config.toml
hidden_size = 192
router_score = "sigmoid"
normalize_top_k = false
routed_scale = 1.0
init_std_router = 0.0135
lr_router = 0.00058
tie_word_embeddings = "early"
optimizer = "adam_variant"
beta2 = 0.95
batch_tokens = [65536, 131072, 262144]
max_steps = 4273
Below are experts of layer 6 (counted from 0) of a mixture-of-experts language model. Rows are named gate (a neuron's input weights, with its number), up (a neuron's input weights, with its number), down (a neuron's output weights, with its number) and show model dimensions 0-191. Each number is 500 + 25 x the weight over its row's rms, rounded and kept within 0 to 999. Numbers have three digits each.
Before each expert's rows: a language model's description of what the expert responds to. This comes from a sample of Wikipedia text that the model never trained on.

# expert 45
It responds to: Descriptive verbs and adjectives. Words after was, is, not, such as known, described, same, published, and middle pieces like re-ference, me-ant, al-leg-ed.
gate0:489504482493499480465503486498482561474482521526484483494547457494494506486504529497481470512515521503522479515460521438433489536498481475505538537483466518557467494482513509499543529507516541520472516492505476499443492471490479478534495521505501508469477495488483492502490512527541517491505504490493518494506492499475541509495497515491479530491479474457466540511487502505496492476485455465492521498457475482551504522532479480535510552483516454499517533476507484488502459493468534471472472541517453505489501449499488450468553500496476532492529469468506482462470503488512543498
up0:496501557499506514475527493529477520494524478498497506475484512463481514492522502473536510517508456455507499486498503512533441495475514491466520493528493494489480459501516481501498520482525531531475481514473489470459493502517519498482476492504488522532516477526443525535481497515479500468497451535557484458530543502503526507568551512544503456494490480526509478480509455478495480507469552534488493514545492519477514498501483519503498473483504475474490514509478514497512474546511511529493480482464507517504467512484430512468535516449498487503477543475515566475511541528518512481
down0:436494527537541506486512509500519440477514536484486484538512523483503510491480554455509536532504530513483493502517477532486494483534489482540479492506506501472528496495490472483489460515474509531480467473487458519510495487528492498469560493446488498517452485499529520492512502531490505535500470484456463464538444523495515465501501509506478506507539539488480498516531493529506511467484453473545504574535513493480466464486507497461489472495541516489504541508494480501492531520510486520495480468504494537500510504470521491528458480526498502492510473522480524508496488447545489531

# expert 60
It responds to: Conjunctions, sports positions. The words for, and, with, to in sports prose and squad tables, plus position codes like GK, MF, DF.
gate0:447485502512495493490468529484463475454500535496456477478491464519517479492502480479543513463527498500508498463508485498466547511528464497496483490504515476475545510500525546521474479512542485515483556507528547551480515519534520502508527508546508491458522527496442538513515524540556537522540526521481497504490508503495493491510482516462490477445504463501511515502477510502547514508473516481483510530493514490532476542526476470474527475501481519487517513489495482463456486505514464498466498496489480535519558493501461472537496460494485487469543486514527482505502482539504518526
up0:535499513488507491501481509519484481508493501504499508486463524487503471527512528436506538483542505485483485488568487503504446481516500521461496520503471496503536471495510516478468523508524531543488480558496537492435490529491519498499446530496512512488522509538443505529470529447536516488486480504539507471505516471533474545486477498522508479455517474503465495510506469477516476545467555518505502505515464526538509504536508510500537453488498508506502535456513503498532474529529484502517486480452520501478471478467473514498523516482451497505503540513465472463484513509496472495
down0:482542536520480485493507507478490436494517539467464464483518493459487513501489486534507506502522505471465509532503486468473530469482465516497477534479535502459500490457515523491508483516546512460464508481486504526488533482540452527461530488522528505512538551515500491499470530509534523493494450493482496553493536493458480530455466537492503518501515503520498517505507520495536540494484481492481539514487473516441491491508520452500493519489469522507479496517469538533466525477473489518503521454484487491489504534470526452522459485539485495509520517523502525485507513457470528523

# expert 23
It responds to: Mid-word fragments. Second pieces of words and names after a one- or two-letter start, such as S-tern, F-iona, w-ord, y-et, and number words like six, eight.
gate1:480512500487562480547536492551485459499505527485494489482443505514515498518520533515515506498489483503500519519505549507507514495469518474492531504493495526509472508483517541453464501466495510471477557515447472528477514469500475441493497503481531524461479481473471525498536507530497499518510501502468512472498466504490485481508501534491485520532554469509482489507513474501515457489503517492489528542471500555511509477458474531496464500504494550530509513525525504503506457522503509467513508530464538502545488504590507537512485499523505490496478510516531490479527497488510528560
up1:520492490491527452517554481534494475489502494464484499491485498530510538515548528528516502452479512484520519468492548504509484519470516509478531470507470462517495522486545460457500496501512487448480554492494525541505486468555502510521479476471491506452463521455466520522522503545499479495530501566476496510543496458551456506502508542498487517512496502496510488472490513495504484523502508516443491496474526515485501470476489524479524490491498546526442480522498503537508524499524500452470499467470520505529491513521514489511494515501483507488499487521507481484540508448471544531
down1:519478486505475548502461470532500468489490543486494477532476527498479519476513499500469484511537485530515511514405514514500456514494501494502524534535496469478499533472503473430516484432511495501475482503532508500496508540519539496523508470470465517529493505528467483495501478506491523488499533490476482473497494502529526497490504485515496511477528517505554533507546490530497434519500490514491564464545486511491497534509503518543488502500499531504509505484526478517525534522477500497508471514533503464447463514466536521486442512515485520496497498529489507488528547479467515515

# expert 14
It responds to: Function words, mid-word pieces. Function words like as, in, these, both, since; table line breaks; mid-word pieces such as bank-r-uptcy, dipl-om-atic, taxon-om-y.
gate0:504469484519481510521503534491509516506494543499531515492526477499537503528502499520550457487479460501490500528529475513465501507464517490495540539473532492492493522536513505492488491544505491506484515503486484498496490488559490500463515497498483469533464495475452517479517526525555577506533514457528511511504517506492514463500477515478534487490486483449506538484472503483502535510483482478505502522472528472522503523475503510505496514535501456483463501479525503495436485523458506496471540491522453499538518502483517436498527502460502471439506494499544489528538435472490516478
up0:515498523508499489494525494499485572506510487501516554440524516471464477484478527476503512510492471485496480498510535526484493514488494510481441485502478520518491486486533538502487511507498550525507498520477516507465448480510506500496477507500516513555548488530511495472497505495546552515481481494519520454547495483489480527483495525490513478464498458545475564492508461502467496511467493545523476517505459513496491523510511530500521465520526446513471536485480524478530481502529498501506448552519514494499491502451512497459517454467495491497482517457504510466482514555487523469
down0:514489530482500505486475506502505461528457532503483501456498482514480550492474519504485482468454501525471491507496429495521504531508480528507464483493507507553487509501525484546493475503499537512488496477536491516526517483538519500458514468508484468484481499515516495453492503531451479487456454539474465500469469477525455471489499453533518527496469540498534482513516498542493538535498518540495513542466522472477499477522460479471525511518474502514521476546533517543488488486480515532538521483501488517504422485506502499472472479567503522500508493511492501510510508520507481508

# expert 36
It responds to: Biography infobox fields. Spaces, colons, dates, section markers and office words in political biographies, such as Born:, Council, until, successor, reign.
gate0:486494505517496489512479523549486461487520513499509504518508470513492514502514499489495494501454503504514463532512481444484533527517489520482548527503543427488498489477502477505503520539488514509478550486489504497483505477501471528527534493503519494542519462485487514519505484486496514487528519503465499511507515521484489501499509546485441526489426538490494462499494528503519543489505468497496497541478502491518531487495499466481485482545471513527543524502460466514468463487576492497514501496548517488561491505495542465506530521491469521482519499493506433551488536492534545481
up0:518486491472493493491524511520494510502469499487550550472517502499497539512492526471515529532524509525502505498516512494466454481442536510545483494497476493506448482552461559506519520481522517517437498520466503458442460469505492510495474515489501496495504526526449468503501509511478535496457511511530508517486526480520506524506513506508472503470460447473532509516520512514492461521511487534514493481538479510496536506503512488503522498503559470478482522523486469510490480577500487508473532500481534532454507499469467488455517497464507481545469494513488496516477515519499502448
down0:507519491493478526484518482505528530517485476495471531497514523513457500527499529508495519529478533508519522485506506483552512484489518509523471495501486492527450559451540472481489498506483534536497504505491480523493513518549473518508528488503496475528479500514493534507514544501528505507469459498536485491486491506437505487515495526507522538539535461537559537519531547521505488495549492437502476512510548489483494471508517465498471470505475473479470477537553509506487502491517484513516531481504497543524512491519454485509520466500565506477518498545435522516519498489520526521

# expert 27
It responds to: Abbreviation letters and codes. Capital letters inside abbreviations and codes such as IL, IRL, ILB, and Reg, Que, Mos, plus digits in sports tables.
gate0:478485501496510521490492522510496516509511553497502498496552497494482483473515522527480504476490534521515499477496485487492503542477488494466501537462535499525481503563489478505488511510503518524491538493493522499461513512492504518479522534529508479481484504508455503531481488491501507531524525476503519522535542485534454512512478561491547491517455522461516501531453526520518570521474446454479515523431507508541480479500487487504515467512481530464482532473498488552451492467481510491456507482503489532533480465461478473517495487529506526471490504528494481467485458462527481530
up0:519499504502507486486507541505534518509493542490522528486508529470453490511499481479494501519519492491440479480478512534506504483456554510470490544530529523525505495499524556500518589496541526491487441510495498514459486469485517529513477516505491522484512465529486490518501469483472490492460491503576466484528530516469513486475500508468493501491522446512488485507489498463453503518449531482539474498534497494488520479501500562507485537485544474485515501506472513502504469502471525489526515493490553516470480501504451532462526478491518457532495518502501502484476487490476491488
down0:518544504496504515489523512510500506511528457522504473489494543508478513498442527527505507515502520467510471541539506501504498468494510530518481508481491507492503532511512477512542503495544512506499543483521517485533526472505486509451564519469499499445521472519504545452474529536524522515465473494432475536462510548504500529493518478518488541519509477474463478513438524496520498468449514494455520513474493472456469489469481529494493506488480528448500553528521504529499517488513519503507530531510497489561529521515517499499494536510489488485523483546485483519506475483494486518

# expert 46
It responds to: Possessives and year digits. Possessive 's and apostrophes after team or person names, digits inside years and dates, and has, his, National.
gate0:497499494495520489503479506529517498509505479481464508466509472490500464471477511486500512476542523483478495507482464527488497505470474462497516559502510479514508456530513462515465513525517479557447470512499515506450507502479542547504512480515535481458469492517496527471507485482543507514531496496499503514564451483486468497520462506509493491500453465549504501461493530492491543504504486495489512509500461519535482497477512464491510465451482468525533519495490514503495492481476510516515490497484468449507512487515519448567537505544491550458533485494531434479511509486527509502
up0:522491480495514502527515494478495462516454518575525519462473482513512503475492497478515494514551516504507473480514508480495490476503518525500478478527492478500479490490511535513520524493506546506464474529502514516523485506492509502550458504485507542556496457536496499489499507501482460465499509517551519513499520440549504511487490537487493538453492455515495514491489500513552476527440492526520491506485498582510512540508490501512515453532544507479508525513496493513537492544507502545489494525518550442488465538522475483470535449489490488520488515498501485516493515518495512468
down0:472555520489492510511497479514491495518518461462461527463521484494512458456477485533488516525402468514505510468458490481521528496489511493475455536497473497548475500479539484553477520481514505500516490503508507478485498458530468477500531513495520528476500489529519536496460490519516511529470492513506468511507503528481486450495516498521521506522513512516499511476482510476476523462486535453526518540439504476499494483487495521489490507505428522480455492519505522514499563503495494551491527482533524525492514516518529474509523514511533546501531530518484512521509500492496527539

# expert 30
It responds to: Name-ending syllables. Middle and final syllables of personal and place names, such as Kalim-ant-an, Tim-oth-y, Algim-ant-as, deliber-ate.
gate1:488492528511544430464534525481441464481524515506477498481479520517518505513511526518526498505473514489525502484534564498538514467508484454500513512529475485499507540484515512492474517493527519508496557524469456458487536490517471525497479511519514511471507522473518510522532529527448494558505495509434473522505486511481566497528489504524441515505519506527481473502492528502535480500480487465499476532500509563485465502475469521498503530503513550498498500504513517515503472527502493467551486527488492483499502519506568510463491501504488515478503476509503504507491511462496540528
up1:491502483525535420465511505510496490526514486541482491476467517516516518465499516523510486481452529540459486469520516481566503471532485467462521486541518497490503519485544465490532530531521537498487529514464473511478532484479474548497492498480468485519510510468521463490516520540479513531500485542444487510504471517464564502532513543517467518515489496496525476529488531525479482522465462482504496526517542507473461490488480507493487503504484530489474515513510534542499498497503519488533492535501506493521484486515529497511502461514473511463498446473507532484475490461510530526
down1:501441504508493469453460511546488500482506515479533515494496502504512547508518483477514533487514534523471500552507517515459496490485561521481487518509507445499494477452492435528475463495495481503499470526517508476539494521541514478471530494502521489492451503553494488478456442502522533501492480507484545480493488479502482453506556478557482487468526497491513523501509502497492462518515477510502527501495488461479529484505538514524479491522498506490506482439493474549535483509464519517504508455523535475503512488457527535508504490518491484503530488459514521466513496535506466509

# expert 3
It responds to: Compass and prefix pieces. Word-start pieces like sub, mid, en and direction words such as west, north, plus digits, hyphens and spaces in tables and lists.
gate0:471507497495510516489467527462482486513518515517498501484510490492538474498475452521500481498469504526493442488485492530539496535472502467536513487502493469498495481523473523486534529529465485485504507467541477548500544548501521505471518511480465511493529537552454487503473516537563537498510472438520534518487530524520494525517517521466507539474455505510500519469487471485527486471540454514533512521506477465540512473522530479528500472466512494528490496500534472515434447498505512508512497499527508524525522510514467471486505506505478525461514494508503487508496500484476475441
up0:523493517477506482513490511555536517504474547470531494479489539504531509508538533498479539547545489481528478488492542511489477489476488493500480558579529515529480485499515494513523484462515520483495540508493509473438491478483499535557461554516474499533494449479474508525507460467451458492514484506561514506512481482495506480479528505483519478482511465507517496551519492501486495559479510492494489511524487534458511511476461512503479465503549485501537507477454495481533495510500520500489483467489500510486481476503490500492518512500500496526526552526475513509509506538507481510
down0:497529516515520477464466527536492487485492554530475521531513494511440507496520488511518509500491515509533481509510486523508553502480518548511514542491509518501464564529535517501496462506509510464515497504507528533492455509529515515466511512510506503525431536539508565513493510570536455495506488551494474525497505488493474507508510458496459457525512513484503486515478517491515512473511497461514530481486488506492516432477499497529497500478535531482501505500500515503500443493525480483501497493488491509502466497540480467473513466463517531486535487522512499539483510502573496527

# expert 26
It responds to: Superlatives and ordinals. Words and endings for rank or position, such as young-est, first, last, only, high, northern, middle, especially in family descriptions.
gate0:479499534515475492540480486517492495529536534488490486447490500482503523446502554543516521459488488479503517499475478528456516457499493484527516536465512460528465533499514489496517506497519471518538457491548511523508483489531514501516501486516485479487534474515426574533490489518462481491500523493474499499508514485543481506480510542461501519499481501467504511467534484495540538517469527481493517488490498461464476520523464452485499548465502493540484529501495522549479508498504454478537516472497486535530533496485538494488523520501523493502477502477499454531489489508522515489
up0:520502524494531482524473506516498507490497515509541481498486536488529491476545532453569522467524500467497463435499493528521522478501532523513514545537509499499502511513505489512528541528509513495502458525498513467445477477485523511474447477537481509547497506533479489522500469530502476476463488504546512497509483494489528469487504538492520469502461471468471514516546490436513518513490528490494469533493500477518461531497487515531518508527536489511494509498488559465498460528502484505487471457487527496504512527466460494461534464489506492525462536492499453518515469489504516494
down0:503518495501485526545498488518506507523493544488467509515507498495515508491493513522480497496500520476478495459487453486503566512499494507503483546490526540519489502515537442527511470485539514458455491467534509523466487490485489522469560483476482510491446487493490490510492508532460480491458540511475486509528487476458510466487509452517565511475525508503461440534471532495582507498501475486491535468454504495485500476485483481496477553442454514477505487510513515495483505514503488506483533470449510516513495496529473497528488505547527510505502515505504474538521492487511486504

# expert 34
It responds to: Latinate suffix completions. Word-ending suffixes of abstract, technical and taxonomic words, such as -ic, -ation, -ences, -idae, contexts, intelligence.
gate1:504508490481514479506515515526496451500507517452483451467475508521522518478530540514550501461518519465521514501523565487500530473465498461489583501499485514500508477575491474496498465503495485498507494530505475535506526482495498495535478537526523483482510472505525490505548505509491495531509503469429490508496459488500488511523511518492485492515541492526438488538492501480483506519506508459469469526498532527484505459484489522538492518495491517476508484506508538496516463540507533427494446512499542480556502513503511513507479489488469514498512531476512490525501546508493512483
up1:484496521489496476478540537524508486513507498460486497490474498529516536455523516520533475446495500505478493487519554475511491477474499489485579474499495476511482503550484476509488508523480513491465480487482456537494532453498504529510487537527506496503526487536530501485524481540468500485488499511461481543498468511496479506545500530487463509547457507545474473536503497472467533554496463468456460542518509494478493484491500509544490541521500483511487500509469492517519481535523514450501485492524538471568519503516509479537494473475487500487520477465505463493477525492499505476
down1:518460509526510498514478481506520457504485470488512469493505489532543545518532490504477534494493557563555507528456514515533481464487511539514507537501501468477469499507462516511468476465536495489515550523497527496512498538525496472503534513471537532538526499519479470529465495496450517512508544497455498518515511530514454473518487476515465485524523481495524556536523547535507481487462503507539543512476502493488496553530505501518531506507509504544513479487522491506499529520483477516521515502512468480464488518495481484497478463496469476499527455506486459530509510491484462496

# expert 24
It responds to: Vowel pieces after b. Short vowel or syllable pieces early in common words, often after b, such as b-oot-h, b-ing-e, immed-i-ately.
gate0:454509492498481509520503513516512487495518528506511516473546463489498528520489523532487521516530467515482482513523476503514495531474442472497496515497570467484481533554491518504509537548502447487476490492519518546477499501504485542501518468565484542488527484530488504472510507494517514488512503428506550519534547508564485519491513505501514491492473448478515508514494474522511516486515487461475493526467487449475511502529525519490532493502467520473512521526484493524504482494465513440502532468512532512494510511465520499497461525497488516468518531510556461494489465486479489489
up0:530479496538578475468499516493505540494491506488507519495494559529534479515544548466497491515528487510454509485539539525508488513488521532519468503471516480535469480456508565496504519536523524504542472528485492513486484485488484492501472504488497508484455491468495505529482491513487520502490485534553493487518484495488507490516469509496519474471489469523447510523530482472505494518457501475524467521469497528492457501540468527493497487506527491494512520508497536489530500521546517517518449530499555502437503553522514544457513525487490507496529482515509507473457504495478536506
down0:511509546560496477510485515485506471481537481472497513465466458493495515520497530502529480514458483479493498507487498485514538494527501475531471498527459519514474468530540520467482507486486497494504483508502515499532512540548499514512534495479546453536477497487519514490510538518497493439467487490510492490498527523476504460519541504521504519523494533499499535503445509507483521473503494550493534489464517532441443513508475428488504473489464495461494500544502531527473510540505501463479481496534499517504515489470505477515474463528508471502534485493483497553516518444537487522

# expert 6
It responds to: Year digits, ranges. Digits inside four-digit years and the en dash in year ranges, mostly in tables and filmographies, such as 2009–2010, 1960, 2011.
gate0:518508452491491502526495500541511503451528524473469475478478473515481517465479478510510476491440548514479511482478463524484448497458488482507500512513520479495485511456491478521486506512460497501489501477551556525523484474506516487483522504546510513482513495489515521468480513486500514479473510484535542504503523523522563476493480510487481522458478503489470490520488447476514498516543461528465494522488513488465473496526544524507475514528465457542499545485474534512495519495479503476511513454529466495501477512466506453508477506440504504440501515479532443485481514491472501496
up0:550500474502503461505500490513474501567485472522504483430507513518505499462483488520558532492501510465473512470539474502465484489495502522476470527536494507472521467510542484504511516478506520539499475499556509530472440542451495498481482517490481503535522445526500536501490493462454512479487527507561490467493498468497515512495495506492498492450499445486490497501506476452469489505493523486505493520525503497506518525515525531480495442528520465509504522500487495512539483545508521507524520487501535540515495517493521524484497504470477448483471508523486488493462509538481513549
down0:515504526489505513474488541500488457478485546493484487486520499522469512480494506464482486503509495496522456529492517492477535475524559458512519496476515503487471528537498545506509493463507492499503454487540455502458509485548459481504532486527504530457457512466492523459468503494519480525555486499460469515530514490546489519546465516492481534506516515453468515518486520507507473481548448487517513512478519494508500489516491469457552526525479533434553535465487518511488500504512555484474523478507500476524514501503451514493489494528453492485501504501500534503495486498498482505

# expert 39
It responds to: Spaces before numbers. Bare spaces in tables before figures, plus ri and ra pieces in foreign words like Cypriot, Shri and Fotografisk.
gate0:464504496499520493528499513496505485497511497511514556512546444476483509522512493494499525528495557519498487477531497508523561522502557510528495482503460450513491502546538533483462514485536480557480514514474459485478490494498516494450521483470520509483493488555542497517508517501517532495519529488530491489503503488531489538527491535476500526463443519470470525466500536515533506500519492507507499555488507481490448514493515488502512454509498482461503525508521487524459491490474535468533507539498471475504483501478514446506479511510516539456504495510533493493502492481458543452
up0:542504482466520488547512515498468518542509478468513492480549494447468490491525527466491524532494507478494460486507519536524505500517545494474484499513448495519524492491516554469506536483513493517516478528452492462512473482468474487443459503472554535500525502534491507500527508484504534514528509501551497488502487462519474540489475508536544481466474474487483512502470461483487484516466500496501461509504464466490494508457483512517504482478534463478500540510522477502543498516484508499480527516452502475492501536481483508509510486488565502489507537477474456465481485553489504483
down0:535514540518506504525522529499476473512491518461495501469552515501479506499459455505521529506464514478518501513531470492500504494513518462500521464558537573496495531494526480507529477482523520477489526477524520495516506480540507522475512482536517504489510454513493483528470498498509491512501465544483433439498464536504473489520498510488497497542510517487511504453499543551519497502501453515530491532481529524486441469470506502497519532506533496451478479516481496559517515476494489536483497492501544520520474546536509477505500492484518504492506470488448501527489486518524468479

# expert 29
It responds to: Word-stem continuations. Middle or final pieces of ordinary words after a split start, such as bro-t-ula, bal-ance, f-ight-ing, twel-ve, Bre, incre.
gate1:531511520507515506484560498535493494500488507475480480499485538532531504482514528524521540496471487499546487518518517495525474491520471461460488514493480548484472492525505463485477506514498494481530547515472523508496475488515453528498473524458505528465515468473491490504579530452504502536511497492484454514514493514469491501486502532533494538486497519475456491519514504498490463494541537534479483559518541545502522491499455476465475506507492531495553486515529522502508506518498502437486514483476480501479501556496509491495530566506475559515509524507477491498501508485532519524
up1:527515509478511508495550465529504531476532505453548482498509522527508502458546527508541530482469472465537468509518485461508471489469465494454512492498474542449482481533487493502536496518525512531483550498463508515489488536494504541479468505473463478445510519478500513506509507546482494497540484536488486537507523495480462491500522510497463521487479483507496484530522531489478502478549509516459515537528501549498518478515513466463463482508469532520548493504511525519497520512545507476477503458533472478495491525479513483498529531488495532454514514482465488473459501476486511490
down1:516438519496493510498468515511471495540530528465521514455499555484517529509517500493491523490439546497505497553485468505526508480503522457510500515498523510517465513486483421551512463503514493491519517513499507494545564536529530511497449481463484498529471485540449505485490485468473528487517515499465532477511510518517504496489548524521507476539470494526518511512501558489495523495520512497510530485479504531459511505505529472501454485486504495466477532497531476537528497469463518519478499487552496493490486504488465495489492525496484507484484510516475467499545491523483496448

# expert 17
It responds to: Copula verbs. Forms of be and become after a subject, such as was, is, been, being, became, plus mid-word pieces after a short initial.
gate0:490511493503513470517466493493483445496473527525504480492489539491502483468480485554502507460545492473507506539517476532498520531495477517489513486432483470534468484481541489483520471485520531508465473500533499492471482454518501439488501509495472507467507497504466523477511521465506529481487434510490517530473540508483491513517516519509530477472506480470518476494452495529539532522500516445451471519468535509510481488526457482439505491469460501519502505483522497537494519511510543497476519476495489510536550528491465500507534507488507495500517551476483491517497473450487473505
up0:518498524482496463554533536512506535527500480498531480424482558490521485536554512456501493488541466509477496532527491537497487451497516517494475533531529473529495498475525515476476506470500521542487474505488562478483459480486495493523472486532441542500497512503492506479480499477512497505485489513560522482532493513491482534514508495498485455511460512448518517503527490430504518506468518481498477507507480525490509512488490517520516480552535457491487523510509498493504484496520525494487434519471559512483486534482513506482529496489502472472497498510482497485516508538526527496
down0:507485506474519505437514485534464498471486496521522525499513542487461517506481516542477509501478535531466521514506491476484496523488509481495483507446503473526521522526521495521534499476537509498504498463511515493467500502489472550490545505421526538479508515492505538500459487535540472501490500510433460507504490481487460490486521477522510504475529513504485494506502528485541530512512481476502502530426504432479521491468499444518504522499512531460500476524538480515469543499515498484474510478465491555496520484509431468474498510524520515495493514524505498509504493492538482524

# expert 18
It responds to: With, Slavic fragments. The preposition with, as in allied with or withdrew, plus inner pieces of Polish and German names, such as Śl-ą-sk, Buk-ow-ski.
gate0:500504496522496474491486504486531474512526452531494508476539462469505484495500465504476496488496471526544465549483466492489525488478484507526449517483474465515488478535530500495499478550547522493495509478531480509503545530491507497467542521509519509528500525454488469502478484501469510550507530483548470513525496535495499487495474485499514491463485522438515507530465541495551520487494471472463517501500502421517508516527530523480505520510484560541489527489532465498494474508530509495465494499521508482477538524463523464516484477537496517498528488503512509489531454467522520465
up0:520501519525513475479509493489477481499501491522504507474504540483505545455481531480529524491476481524467489505569517533538520486485478535475493511511508478531424470519494518498497553516498479486486456514511516498463466482458539482479497507509513521537504500496546480533503488466480505525493467492513488507509506449497505481482480512519516446520484470507456511497498488528516464514495520482503440514494522506499468525524487513505547464531512483487531529498491477497543482523561481508536495505500572518468465544478494493450516497485496479485443521487502485509482554526526493483
down0:493528483475500537511516504503527418513470497489505524516519488525522521515537499493499490531487501506525471538525441550489512468500532512504496504507508520497522455543502504524488519489472505489475535466516493541514471509533479534508510525467540506488487479476447486477458555530532490505516487531503469520448478528482470488474542540509517509482496535520484544526497547508491515500481488518443506485477523500498481456458522471498525505508447490444486519485485513513519519523482499447448542493506481504494488496548500486502496514499493517491514465507478472489501455461478482487